Experts of a small language model.
Size: 12 layers, width 384, vocabulary 35476, 159M parameters.
Experts: 128 experts in each of 6 layers, 4 picks a token.
Training: a variant of Muon for the experts, 1099M tokens, 8385 steps.
Below are experts of layer 8 (counted from 0) of a mixture-of-experts language model. Rows are named router (the router's row for the expert), gate (a neuron's input weights, with its number), up (a neuron's input weights, with its number), down (a neuron's output weights, with its number) and show model dimensions 256-383. Each number is 500 + 50 x the weight over its row's rms, rounded and kept within 0 to 999. Numbers have three digits each.
Before each expert's rows: a language model's description of what the expert responds to. This comes from a sample of Wikipedia text that the model never trained on.

# expert 61
Description: Degree and minute signs in geographic coordinates like 73.988°W, plus capital-letter pieces of codes, initials and abbreviations.
router:456576484521605533592448495406550502559493466444553482470514497473466522558539520504494444499554422434457511600456457434564540573512441475516580546444481517419553472530557446547475458584448432513519510488416538477492494445543415500520597546583512549515585524431506546452518480553407414412458548578570574534509498446497532486388596567502509517541528438412462604460600538458533418538472
gate0:485453496517517441580617578560583548511363525530483485540521497574475498390532560587550495469492558478534591559423575507478496577482606527556520421453556488591501506496530434503527605562539534492492460526497571606595527578497503528447381492495530475507551533475435479466527517562419501485394488518445493585521448598463487605505435447452481524421601505478538506502541530504525507456520
up0:500517462432428488458520455490528445516519501509620535491525484493545496591428464419486444575498641501441427502521536538496578570459447401441454602506438444434444468539513600535534510493478466452553480575435503524398479400415461498482556592514436437457492370473515543495429447463502542536469526535497473452543510429528423373481431528544530547530454410544431397395473480509555445428492
down0:443547563594416513406510495489544535567546538544484535448506551529556524456471521583505535440562480506519530490471433519490513591424493535441546582514559422468509529547491547559612505480513498393520516502415488528548599488548500626477519476471514453515517478488598483510492532471503530492597447473464561478507494507515490536495430476489412482479489509520506476463538440534501421458507
gate1:470490561439551509563480539566369518538456441474551433485513482563556483457495431522555490479485629529520551569560500526483476573510584555486456488565477489452467569442485471506596497474423507413447506514468533474442559448569474487531464586449519490539480421554526512509462505548425497518452473539507501496471482606550416481507477448415511527621471473500482494495450427465579573458450
up1:435489509505576573541448448510435537474511455448481530455544582482564513530505491436514603406512525486564459565532487455478526533522567487574479480494460412493545538508504428504594514481418391531537466512412605524456502424495504447486464510521459442490598438579593491473637495568467509431393367549567519434522476547532500544534417494495491603480537574479519443517482445460562542537531
down1:540468521479434598485543458586580477472546469625522541526477496535597563593539395402533471543475473501521404570505523482453462468508422510537565500480536460512515445519555469467506534445428390510459494550434498547468528552512455541497514518568466587460492497438468386472549506481461549514571543509450620481428621638548511494482467526517605597513529440427480501498505453472477555548416
gate2:538406535448483508576558399397539493480447473579445580468478502478424493433479553439530488533503463460598465555509514494512568468552594503628448527524487557405473458407495586451522543548423540542423552434597467522457518540484446548512472564506532538545449497518443515570453480483581495502505566515528470567495512617469536492482494543495543373489543594447516447490547468475643528520508
up2:458473553505513468609499448467557576455429459519354524497434467536477490547509540482489599464490468511601546511489477439399482495487506444531522571467573551464491450524494498537513548665491449443465528481474512571482440560499430439501587640499562379438550495564515494550410443476491524422466513383491465550497566501494533501436491460454529491480578598511500540422458443501528523585460
down2:530417434535497463602454562544586468425399509474469527501454538575525571526435450526568451540448545454484550449516563563354527570566394533490471487544553455478506484551578506562470408501608588514469502547486495586541577583462515488520502605538539442562452476605571550610488530453463548484521632537468577448521493509502503511455500462498609400539475507411580544438545373484444401505434
gate3:473545522480467482570524467490512454535556498512466441393435416491427518484542589568504569447558580429541479514375524519531531463517517540381462483619574455506545492528561540512611527524485530463543571512486449447525540474470452506482456488451455524447614495598463592446536475485514500426545482360536647499455490515541453391540453515502489506561452548600458447637482488458429410443533
up3:490502545467505591576446364574510501484478429498492461481596541490509394493494482489520489531478549573454512491552508519502523605527546492535494530442466624488548565574561482459518528575448473384460489488442500463519528456502448493479485543534533526555485603547389545532431563560495475536488498561465527455568529559444491532512454526507518464539525421449426507534466512540463432432402
down3:539517592458509494461492490493480623527584472448559567540430442590565527541391449483482434417524488505463478588482606416541537499511583489451428539538439477559565533479591517413504574495578464497445640558400485443454580530569476489440462518503492452475461509500511480456482530566607465447490476538580574424500418535520499440494485531452592524575628450506549456576497556509565531431481
gate4:410384498516486519374545553415442479511510504503598629546511470519467475472532505417451550499459582543517556633517575573588486459493593468580470533436401484421468507478434476522557510493496485397475449555570449556452482381424417475460544461505471416444472476480504481470488516624498422593516460556471473530592514457433541477459481579561594464441458538499603490513434529545600444533574
up4:469483491505566571423526527481430493462554450449600518600554431447553417469571503415500466513425512566522535523506578540491507475560514494572522559481380489367488428494429430566628437424517537474518499563603510547534558490431461518532545441527538455474479438449484522544531528532532498444536533578491476473593534451471519452452574553524613588511499579513468509560501509424534435434519
down4:390460517529595560451535413554452424433614578489587501408494510364566548569443514455508499535464449528521545552526465485546455552484412449474524472486416459463500489477448461596448461500580600549569524575525551509440544539466507558564433503480471572448536484510499481512429512525440537514488488596496560545425511579523465566490479525483501500495531473500494477502500546429576483524569
gate5:534486491458527625420464510554497393476420539483499516399435449516428541596495515408513430394522489491517574585474411519461462459508426519575409470463480515552450460442541480453547567502511567417578562461464477502460462560478529524459401516494465490461410491416585532542367544476457512464401525463555511525501426492525467487505530492521531445483509507528540506508436493484510575491425
up5:624589514532457431501471455600491443533497444433396559450465553623497518570502472548489534517531531504571585415537485575394461436512399585452590391439505511545512538507474456400611547489519466531469565499484506531451542541477535478553455586522494470449575581504539500508490520475536483429391505547577428522444445544454581565519530488535566513604476599501467473587548458498513503512572
down5:537574550538452511516458374521580506499358453489529537514520498424447476641482446469407519421506491581525478482537491434540458478512506497670466514444524525459426587383484490457523444529376496559454438468458524530453445467492468464550482480498546489503399534378518533559505437465565516556543458516508555546485487400481482470395520397537488503496570515408570509497510479484545428467484
gate6:608541438455499467479514554530499362427472546488509524568574545369469483514504516588486579454528543551491491530450491466510466498493554527523489594420566533585478445487481499594558591436494463454512483505445484528518573540429507432467502515483627499553453576566523428444504461454577578422495426484569475527491426512463473523514403458413418554445461515440543468426512545490541526452598
up6:441464468499456559437468475453519485493495415533561547507495458517474496470541506505510491488452510576622448497591601509482527446423427493484521552493608549534519619567505475530499470480465428530470533522486396435470486473516481421443473513473507444555480464495467472468544526400586456500534503373551453513526547527498409567506448541465459476484532548409460503521522412487501455540493
down6:515431521549592475483501534608544430455495526471527416525524468535570500433529493515591497469458431468508516567442474503583443546396498370599596520487588511575477488440461486519425492503427505513440479432466528486533531481522477484554499551499524509570514400451534529383594583533415479504529481518559500480607535488486477541452506449543493455573469482461459427447479559458571445469448
gate7:447482527464477491543546507492504484518492514539469481502517435541474495459611450472416476385526469476470506556443431509525481455563639536541422496453446464535513500470466441491527447467472562472533482589511506506542531499555507512590489509498471504475538505518513547487427558513490465418580641526469509334455554490438487533420439458603409490518509537513592494496534551617518461489458
up7:525516519448498585539465424504485468557510476496538523518472585445567540625399530403523503513570452551446590439548503472420418581523429550548587483658493516420542567502555519651463484544535412522424503581565467598557363499430535506561557447403467385512447580429488536528518636493468551600453454490487495589498503595502421520497494490391572436442438453508523472549521521473545574544541
down7:521543477494494465570498484573493550532517509512439438388492496605461502415508491485455521527581525419389654460481591497550365486461574511490456617431485503533483537526500525521558501474437515486556592453527489485495518454450524517486475520481561534484445409564522533531518441456498453488452489555457390499432535478478524522412484465505569508523390493521475477496595552432526583482486
gate8:528443607515505498523527461441449590520538434529439590449589514497524518460556491509469541502540561414501538478571547582588549520537543489584495583454470540484443384481513562488517519507478472427551527425490433517486486376535511465540599581515464546530479498556577494494442465608554486520523511463475488487445432407550627445533516446537599578453465553566547513511441487546478503503567
up8:612536472501501471579484536536434430567482573467526451456502519547482549476481513478502518471497449569378498464503455559492469577516445491462533396495478454538479455418427401519446427426552503519377510458524593403521484462494546495468524479521501501488513448463412512472535471476425554429514433502449453505516498458497459508426431492439494410525556468498553457401472524477514618528537
down8:494496524497604634568477506509507508527581540514445431558552473399506515576466585526460385546460451473467575457484553468541561509446484504518503453510526498473508547470409494551522499542511577451487483467505456547553437515567587480510430551526447532615472543545463458524555581369500474542490419501492487537525558526475537536483513493459571582561511574562576535461547533545472517486380
gate9:582466583547489485522403491580500540527437464517512426512517542428422515541424467482443567438462499500439490471515378555453516479440460539622521437520488455546502484452507533472491551466453544553410465472517523505520404498434500468412489439541485535566551477473548502489542545571556486466492471425468460566481517523571524459538457543482562546538484450516450536589573476508447518530570
up9:480533449450476529498557548488517445548434525449484536489429297503531424554509550482528476477578501527448577541501541592428468587526540524447515546514533515501477568427516477570506556481500422510548569419511522534454539499606422621559438532482466505428584520524494430459461440488457499466547521537477494516486501484498451480487515523481471413597561454518455420501547512453450580451475
down9:524447564439593536496539449448546426447511517546453482515485511438452486605498563524545506485561568404493539565462472460513505507520602434497485496509474529413507469550571438489447508511533463555473449496572521394457450442506424462396468492498562515500533581502536579435384490431534580616460519397438475498520520465575555622513523489501474458489548413576546554478453465489469495539471
gate10:541422467523609437540490542565489418492518486540460480432440441588492529541553534545524450526452571514521505461462382536425451580506489505467540474417465484510541457406531408503434475501625554447498445373419497475506495506572538511458501500410484511455545401575475490528623419433521451476500542543566396449541478492489548494580562395496460465436471406467567453520439465549399466568472
up10:419536530519608478576501521541464520518468555506483533353568420489424522429527524527588514593460497576456456442540510495404473508460492419567556462438451475571514458595547535448414441453512513488504452445520473527460463459546483507539493543471431509478586492555458493528563589507529492537519448503503504490459490502479528537586472517563581601554488490492429485613511534517391546455523
down10:564562538542408567496498486474486493496512440506511523539444494544534511470471486590524505421442525506426471485444417520519362431529495530562480553532463553503477539484448517493539508431458550474505451461569482506469460425499460532614474544607491424527508516482532507503537495545503560488593442453467502457442415580489528585519515510477534519567521532464490536488495536520520438431539

# expert 25
Description: Table pipe separators and place-type nouns ending a proper name, such as River, Railway, Station, Avenue, Highway, Stadium, School.
router:463522527486562436473548519509479506572508448437440421493538427526475502601473468508521532572446508549578390462522513469491445513563545517437651535545512539417520594589564461561513444510469419461485544442494429472511439561397560467466561483508490472516496548420456546526471486505538522463448463504562585502466521542499484513518568514447423460480434546549388485460622504513606461570443
gate2:476404522443472507417478547548500453635506488425546528498423566563486529524476473487571498473548535481516400544496491489551498468413549471488428523405486506540531533545582424444539412522506546437458448504560457468505468435489466592541504494447395429503519530592555524468469498335410506461526465446494576535376596578440456534555498532378532515481514447519535491494518539449513462484640
up2:468445497544467512428558477493534493471546546574491475517456499511507579462507515488488490437441560451499466572604561455441448505473516555488490479482478368446504470538514469503463382476521438391478496453498536567595491529446549556544493592436508587503519579570528500459497486494462479500464553492495501385469508486496456635547507449478471504502533525497533550518431530472385502473548
down2:489529452451596551473521573515507485551550439435467438443514536522516589375467487533512554455499575471599509458432439489570520533548447481460552476511466497572552488531496496496562543576513452435503423483495400524505475541552491572515519409551473530538500504512505507442396444521453523461563452513528560409405533425486492559527544535536441496417544578507458430544428450563445404467469
gate3:518442512508547525516390542468508482457522521511576476540440459434456391432482461608548453470460476585416635515487365518521523505546497519429467434480497443513604531424518452530438529471442507473404472508473467396559619536527475556539477470544409501549423466486495468607500451574473508539464448497507515530466517519541580452498471508475430443509472479588634398460528494542389523552602
up3:513523455483492541440411525554485497522476490602478555494499424453381366511442458511496472504402413596473592401445515525459523518532482515519480547469587444463620462406462502589500512493538503554489489527489446527518571583481513542469444523469510485473472443460427443472574530559507526492523402503536544491566451459458558411518586494473454427455541438543555562438440381515443481567516
down3:567481499506494531556395433496473386468399546488553621517444485522483513595615490472550595499541470544499500573455537542506422497453504479558469464487621506492541526575524493481588503554525566518521538547508492472513454522519510496417494398487542590479555529493604578501549480431383547502479567407443495455533428448517556571578524396474476571427492480535415536481571492489588469541444
gate4:467457534506508550501546462449467448505337526500552517455505419556486481477552538512540576547556529567502385438494599504504585411477563585457503475502513546519515471445488528464534542525495529523488547465478573509605508518479416457507497633507603556447563550638487568468489515557421594526531499454464488565506567534515485470442558456461463442517512444509562510540480419471427470420575
up4:466478434479532552532520499493534509526614461482441497494549544443516543524513420548404503548554423357491540601618486436563474517415459474602514517484404579491470417500486487564489503539518472528468451498512454523580516525520503483525514400536410448537509510438519611520437465547546451500526450440535507429383466458497524486506445601488490593461451524522517536518456455471547447569479
down4:447492540533516539582508490565570452487571430459565557453527536493575476533514484457468519479475464453459473579516379553485499498366457527456500447480486541483502494426432517515468490491532513529424492398480452582484457550460435516553570496477540457472491515462500476564479533504548509459468465441518567530474527517488537488550480538530558540564535542447474578502505461561511512515503
gate5:552487509532436477567513608597514488484476536497505422522455470601388462551461554461515518541475457452502464421498575575552442594496559436468477407528394450531585504394423466554500541547557519447434536519489487441485474467490557494443525456519570554575471479636434459553631478499440452489521435499445492451534407576512562518534504596496418507500513393565490529529514453579493493456512
up5:523548445440518553485530419417552458520579467482543501515528544472555582512575430581528514384469549568391483549515424427419549419504510516476493577512604560469499506602590581537502454487496504477543493497469499572516576537531497500525460540552439495430477556423648472467446483521510519536460526490505481532511473416494435523481416430460514505539535564468564408491496556461463535589469
down5:534428588511478532529479416487546419516517496497470465481519526452521465533429519436432447503516535440576481587498575529498495533458459506478465456557435499430476550466565486376521469503554509417516499511522453524472482520461473546472467501459448490441440440396534516559459436484584475566408587524517565544480436542479481504436586433490525439560435616503442554492598520555541395486527
gate6:459565448472570521410565515514444536530473519515417465422442473498407463461487390554540489533572439420516579513501482550550486492446536463505478438589448475604453437535562572502435633546511406498510501498472454518564466477452411526571469527547532426485534523544457446543539560466537501553471508531462476493446606519457504483518562492493397501552605493476500468519483469496450467518563
up6:435522432488465456469536583506438518516431397560539526444456535490509503484494521451463510564545461447507483465502568472547444523431473487538580545538494513611442604514543517512490525464514521506500493523490440570453421512525553500500554436463512406414616484440431487512514463482469434470443573531557437459451465490536518608527594496432541491573538552462515431524500621503475499524517
down6:504427525586483474475393568531413513549558583544418563506493515499486538460568379371439524548512439515508496410473482440535550574636428437560520440467533492503374508538441484468584531448553466524520533540419503459484465459459495490532444551508564458582560460467466525555507517484523479387532617525545530505549543561537535546491574436524538568552518487548437497457509461555536487471502
gate7:546456507421447397442526465486467445470498513515458463481467515488368495434536558429533515565510514531507562459508484430442516511604517577529524495591490594569486437538516562533559538440480376535522468524449593481489554497468505497528604431540517460508435575471483416494498505513446542490539519497555569471549488549498510499461507511558556531570540555372492534440449540462471497517381
up7:479548421584493564489506440514461492558585439441554495513426466544561475514513528583591526491503563566450474435515543562497527511487562484555473573520529393478543488556521380425402409495501575483497517545463478444440483561542536442430423561459478456506470522453527560492482447540432431440494516492458383513445544478551485524496472520476531460434566489597450596468508463531438518436507
down7:407516405478415518485514476459509554474493464527481485584470412568532464439475610433517573538508589490428492492384439466498524514535456553459577536604522509507433570425471486506500541451487517516499512593568459501473505508479536555498523511432441556618483485450408507533508443445559478481480488577518481513506511521438491620382476462487475500554431505519528473521494471535570450437542
gate8:509559426551425444526502508553473483440432410466530462534558560503472493478562540567471506527490461515522494598443412493492442447596494416487458575446354417409521544558529434516573427533508522527532574471445579540529463432539437501499407519580507412558549531527441493534494559474600515558551558543511501534474460489483537490502445496461610501501599438503523503504597497554454509527519
up8:456507543570444506471471575602541592541527553508397712487521542512478531505530500435568448475549504534460621455537502413491581505478506465465480487570436641584508549426424462476512494578367494483526399397480443486469519537513501616471551541442513513461470515561608491518475426476473448583463467548446424468509444505560436484570594533382443551517446464419471537501424428397492511527476
down8:500547513498433507508569419451596507488507459490561544537425504482575536540454565571611448531542599447515551632540521497499549525568515496498462485453499462581546643461474491624477465489450403440529519473506527478520534518477460465609464493476616453427540589454527543484439606547489537492514517472458568494522462425498516445489555501454451597487445484550507493551474489500509459437443
gate9:470502498425541535453425427457554477410569430522554523469450475511513580543574592439478524498519518492574552546486410555564577530554494540463504459421468594594545516474476465566583468433560489536513430499426480491474545551407491482516519494508525524412580478493537534554532511423495545510548506428423516533446398515396563550537457493528520498599538518540472518502419483477484549473457
up9:575499503498594516503464370526493481475496419555536408494407447578447499543533588523481509534512524503467546505538429506503500496513484525434552414409532642499541453470522492438529489472581504542516462438431466549474541502428477482527543514460468497500488497516542499502590501489490502506559516487497484537443476494384597596530534434602525466511534464459509551556546493471509437541441
down9:454462488469612448436553459456499544481541516454408464515493459463506479452546505462529525577436460555530476569470403483468529571485601519546494478547515495495489559541539491466462524453504491590577561537460435428578419482461525422470450518552453422451664525494507537470482452416528523485588477489467478505382520485487558570475458603563446521483565463474522631462566563494540484515523
gate10:473501428504469431442455515451533525546544499570510487544464517517482580387565486548561495577534485489556460542383462510541470482474384519576454561485489504498485528493522502468407516467432472558552530414452500521530504553516474489425484463689551543557484480539550475417553515510556557421475485500562500503437436396505522467444413447424507473461411540525442605564421483434451478469530
up10:582582454556524469525424444479573479489520558545525416583632506518475563462530441463436625499492548512458502465540520500556462619534394485468466502583516527510499421469474425449516583460496580557502413505561480492511481416442425464500389523549470447532439523458454564468606465486401528545530470443500535539489537483545479526554474554518421498475531453457576476489489463481469454539423
down10:518530530548523458544504598532350524544536399471418491548454461523524547428474502513553438483495522467541524493527401584443585518506373546491429480516560483519448473498427479416458493513519557483508564503470509445565487544499569550473403494485533558474433549399509554466529531510545473494569462484530438488497577459467520481539531442489446535483529497433465517447443441480447490486477
gate11:593462534508470555574437542603521502465556405555389562477464530496521491454497517438478474473537479549368563456435508544503526585498479552501589590538481495488487416443432477537609573508624656477537536520394492523434509565520607506397483462456440444485576401425525481505502536569544508502550470435459455436573574332463542467483522450483498541550537432560437521538524437492534405449486
up11:525475613535502493571456366558550409435607496558447570530527478451514497443486412579447528443562538491445441518497495543549502515507430530461452579498503440486502404475448514445532469433519529488564580595570453628438493472530558552523454489486559511452409510408532488428562506546526419424489553472423547556511440460487540546537485482534487498534468535494523431533460497513412547440414
down11:441527440537437540534464509511610489439441452463523511478543516478473603496528572519478538544492576490539406511501498397535580549481494497473426596483504577385536445426533533480527551467532452562462481521445620554523500591466533484438559548513547550528499409436492533509588453457521455566429515431425512610411513485500442500503515495548548494500442504468530476527465480522449433420549
gate12:532508443524518507558534499504428558417596556538599458456533542489442493418407480493506518437495448512509584524481519470460446441498497486519520463479469522540435526508517490579494525553565463478513492483460552513542542467529506524608538481460503503473534433521574538505456442559579493466483529435483554540534455530367495431507557529466491548567491515474489541538533514604528483470512
up12:461545425504512519521520452526461486385540504511561415432501506456429570529435452556450539405523501494510576505444574524407473479471547464532577488499526525484414542538513593529455525524547425526454543387484525408513500521627450503641534498587529576463462483494576536484468447535541542479458519521475565520445508476405456430523533568468478473454469539469546595506447504581498519506501
down12:409537461421542567571550492442503510482454502489528456459485546543534556532511457468493516485540592580539526506588442566516492599495470557456438500472537440476533537483476499494573527439532435458441461516493386496539462473502510527519522446529475551428549485455501493461352485389525512486466512455448460445420489478508561534464555481487573504495482513570569484483516527526509563477488

# expert 52
Description: Pipes, semicolons and spaces in sports tables and infobox lists, plus capital-letter abbreviation pieces, such as Racing, Team, GA.
router:433533531525558530466511557507440548484451539449533518495502571453529491537479535542558420568476463513560491467473487547529511495420505513410493420582565546511440503519581586497509427467452578430508523422431422563472478557553475551581543569565538518448464491378596518475419427464597404553397510591428614421505490549517504501477516475526429504555517464466502533434547463516470511516415
gate0:467488443410503614538431495497532534521499627510412539555533512443543510477534488362581469532466458495445554508511507459539588465441517476516483472465545454427512537436479543509571490516457477498428428492481551441549487401492519501450482537489510371460530481578493486558427497508485509462508465454474550508448480560496435563491607496544505483471475528488497536456431487424502410444616
up0:471450467487521473461512576476599478549498476484541589511503489442542477439442439536502462455486437481597472516463486453486464482437477578564528519477469386480548459475493430511501543623507389539505454495441540532364477452521528471482576511421501457559624504458475410451514662508577458549485559454480516444452541555560384413551496530346537487451557489510610558459558498547518554504392
down0:569453524537483427433605422488465524426532474400535479447461457489481588481537535605528559521503425536545537500526557451493500465509426503516529446440433563467601567540532420474492485491424567451435504586494500414529411531608547466481480492495444428523505526552424537575547544407444420482528430440479536460510482506543487563545466510563467488478525518498505434443573507539471394654444
gate1:519571492394539427486472398562480472503465503528523514525434473508451478551492465454540426467599485470541471507483401510519521578510506558450464439486479505504561553399388496492455459413497512489530513442505489441398514512469498531455481524490488432536464491390482396518517560596474505548357509617481492524523501503553424454415475471458518467436531447389457460465511536519574427518528
up1:427480537469473437437530519474410502493449442417509490575459583547481440604505440488493524501500525432554471610578409513543516373621478452424558540484537453486636518336446497483549506449466468469538514558561462509510511500575438462469531483509532535552499582547525480529492530511479444571586476547483603419496608509499431510473505513491524539621374572555554393469444525597459565435546
down1:473360477518481429549543501545486560592492465468572562585536451544431478463442456408562464430554499448410583470482488472494450539473545510517513447462587615495489447409486514481549440630473506524505529553544461443494436480427519497463537473596484514552451577481500521492633571468514571499575440466512504440589459572492455567469419577462516499511403457477463429519524423519561485514572
gate2:561509433535466521501516446529473571435580457491491463485587486453473432463440553569495555422519528423588517564485490419462487433560614484585495548549520451491370549519445465514452486467515401472431440486524516516457516506521476452530561489609560478471466423532487472438527469498547482452555486511472565493508440463537551527591589537479414539456525496505524508497565498451490507559508
up2:513474482576555490529532522471560358577485608548516521522478642517531509504522591459453535561468479499522473462585362638514493520497519553401493475479500441551453366518518517476549522472494537532560472443464494510470535413467582571479444551467516529509442471431547444429501534494486508524473534633529452540547533482452450564490522539504559546571515478498546464460440501442529537519527
down2:435455506405485463423500484494484542478505527509501488411475571548507504520508482564533472457528481614500498569554462506440507570565481447442564499495519569440494570605486474485502412461550452545488487453421478553496506428540425505481464452440545470452493487537552578447531468430601452539522448552460444458538508474487530524545458530554502448441473408527525552437629561514508521507475
gate3:483472449486522573533411512419564509495516507487504497474503509501586574536492507428487455479548530553505456644489441534500463466455508539440608460467463463413432532506419509568503481458497619532460484480470475526499571563569479502471499563491495466481491496507567590425475538406448573418513511546517499479474448478566485613504439497552487446445410494534498460439578504482437528482559
up3:514465499486527499431488493478553481526526476605518510491452473514494534462530453528564510596509604502477408483581546531524546400480497479422505468443509471532471657486491563623556541453464492542487526479410531491441507562519458545454528545425518432545491499506446495519553557504530494552377500510406445489621443506428485535533440502473503484487497473518514528474598481618527548577565
down3:503441461428528440496487496606440483519552446569410561494483536469490469514444531441520541434574517501466458449540467520478507491471404619566415493478382521434511457449456548490572539501487477547512516485539570402510493539429537554576547531453498523483500511506556502502458447422501459417483506530498504474497516537512479573552528537485503562510529532604470531455547445505465402490522
gate4:574509461430555486575436508470423364581435478505552483492506525477519430488501506384524427416502497445505508591514521577462533493538532481525484505480445536570570506488492500512453442515464526560525477463500507533451515510483337577529576544458509529474395550568493545523454503529563369517452556520489560482497445514503514493511441515453493531478542459496538569598470428543489439586420
up4:553490519505548518535467524541596429529446497531519473545507482521506483514520451438502455480450486428527602536466534665385531533522534476571473470394429514544593559419544525516431449500404490506500469484549514444494542466567483555505580585436523456502410541586487484576424427547519386493543528549518575415477513511443467499495438482500461415466566601518479534465435454463524602540428
down4:499526569453481491594433566523424451449503516491500578456553550504514460518572507480440490473498525489491397516548524486466576521455542470504485491450457523479511435510426435578519499485499484545460620468566451433525533562406506479429473488529510507481569423591504456506535582476519483513525511598567452516516471559534523533414487491510615419483488548565511490486522501534481524516458
gate5:540611561516612546516548469485529476448472474493445515613548494457497486474524590528464543497500431498425505530375488477578446484604547509467505520436521447492423500530505551501476574546470503478509556537518549496533453529510495448511464583490458519424572439572551466482485561427469599479493530515510454535558431446514523502530528567483532530551565535552548528479628489598586515574612
up5:515523530606608605530475457486475515539509462414532557549543518478398437493502489567480585437465430500458420533376482480563441484570526481534459452529552499523533574531526595457505500519487528449500492521491517508563568488546491453578464497598460458457548459537515487533497537432501532486509440454487569505527512464524539610546432481557503489526493490486512465480479509572516497496537
down5:413426382444514507545500522441485451486507502465477420509432464467521483368431523463520460487483478438521475493546544461532503561460410581573413458573487464563437587444475514539472588528418464443441526473475454586489553446461516511497572537526521512453496526495533470520418536395551509524590535477567566522472533447490495515553470548606527450472539551563376513495494463563570487521494
gate6:483464465525442556447491501523484483430487430507562434547522484490491459465472494487489550398541433583491409446447513559507383402557490495626445525535480408431527463466486462529531518484522475469445500479482440570563476489540466450452445514495491509428505513565501533536559532579462451418600562381510540483422505521551470583477507559523483579555518588510606481552506586481549497436434
up6:533423481507446575446427566538409486489474461488478451408462437545491578484511485592503481588487573469594508546496433509457412520549494397476480397484441453524520430564429433505439541478443494527527513497474498506548521519540524591418525479464488432492480523530493459505604514489460458484564556464544437536514592477383507495500541561513450563419509489505468441492483516507445569565524
down6:408457440525522538490524450509376543595527534497527520509469528487439486484555563507496538568510493530480463533513447541425580352462547493490476423568489532502486486504468496518528532513439511449576494474538505492495512527584466518451514463399505438529579539552553490458579403538540472508445471507542557547497577541597506486505523455482551513514411506453516488525571551358435523507481
gate7:404456531566530524486432500415606520454481492552479438411480503519538562615364501391643418520610571500491489528567473532520447504509486455504504516457478510495469489623462403595497465502480508554548428497461563510393564510544449430469512430496502549499595479542403532523507395499445540534562518427501354481501447487600505498514482531504497548473469520516424502521519484390459409556475
up7:406583494555487522444475504425470514591400518538433524515527493495561516546480530536576432532514448478537441518469549473535516512570563474533546504504453555538537465510571559511492433558481466408585471498567521482451560507536480516439436438577472419518498563535453481497471521518458558463516501448503531531465486505553511413473532479510508524433391497500487519401563546514541511487557
down7:387483512569489516506410454535494435443464446484399472497526550443526492442492550515496483537443478492517563523464596508461527542541519620542556500479416375400532556528509423553568484500482470560536591405508411541479511451537462524513422570470560513493591512476523474514503527598512551547482458481506539439466497494453507524587523549531529574465440532565532444421587522509602488474519
gate8:451499523443550415408522530453432573478529465520498468575561382498418534523527468488485507490532539484558525518502516375569555488513540421463474602484577479500542493498579429410481472566487470442458499503474454562590647562496428493483388404565465447436530468498498494580488483435552477512510460473590514468439436492526459504556468466574497514513497583432526579439595446440487468497529
up8:414488503498486570523435435479574421414577511550449415582532473415433566495553511480547494463530510523512619534445455418545480551418488452557385510479560516610483502429468487433473484566590493501521623535418412460527464589566446439436509454403503485528492626488453492502420534487488478527552506383514494489610481576518501525577476524498554530564555489515535506612462434456482497546498
down8:573415518544525420546505410561536512530483471625560514562500517569606516521446456468514554530496428489422464528421526486474429527437474493424500500590512599479516586464554558475508475542474448465554421480489528389565472407489520503491610466519538552525509473529478484439454481414575541513531492448450423502514455427520535506522503463624492502372457480492387474520406435550475556463517
gate9:536486499586540534485573474448548486500462592491440548496446571476517445480458444458486490458552497507300427467472473529474534408522506515516474495447470479510458512525562500444460443560510510569639527438497526536536460540528458541503534451540535444507526458454495395455553397507569412451424543588554478445472569472515447551479525504506456576479532538468554533520399509618450364563481
up9:467499453646470517453542381494513460554406492504470541528467527472517515460485429564497558552445511504411478515455520373425503482487429453480548512390429421500475497489558465474551522526443402580511551546442564500406522465494425485496534433623497426496564491572475467426552531482527483599428593521517457523394490558539413471441477439463453567509498469459551433503468508631454480499521
down9:525548492485542421501519476564541529485639481500562451479491472470587539510510446333479564561495476421470406468528512436411470565379516514493542507461499566437457462524486557430517533519510482553527507486482475559610529523482433474515531439509354461469530505436476408532504584456572447538454498546473497474407456511516529451558549488532525520508501509504555453429472545499503415540492
gate10:536465558534468466510505412550520553525367500499595563527477539495503496532548402535515418427498497578511542504507530497479443559473462524556509540393409505400501442504446579553540367473516557511494516457530516569496529419436473468518513507486567525610497455492556571582407475522518544497522521547420541605517525515447431497464550556483563439587396521430528550467560444563489445473490
up10:555513541484562448444523574475468598454462425571524501392498550485507486485539580457484522549484444424555387486526563489494563554545557510452579490431596544455586521439489516517563490485561420373498458503505543477538477444485501484501531529489536527544454523521472482549509473512473549480445483543490470497503462457464513386399461516547504500449529336409553469379495533480525585481501
down10:537457499447559569343480540513450397495454487457424374539503494439472483509507507438448566496519508592602476499481478463514495499473478458527499484478531598519480526446495484599586455533487454442510461533439550531509420474436499505554496476516485478478432501461392561448643440470417419552375507472444489541475532513567453536559440540502487455460439511563547403490596576517547538406532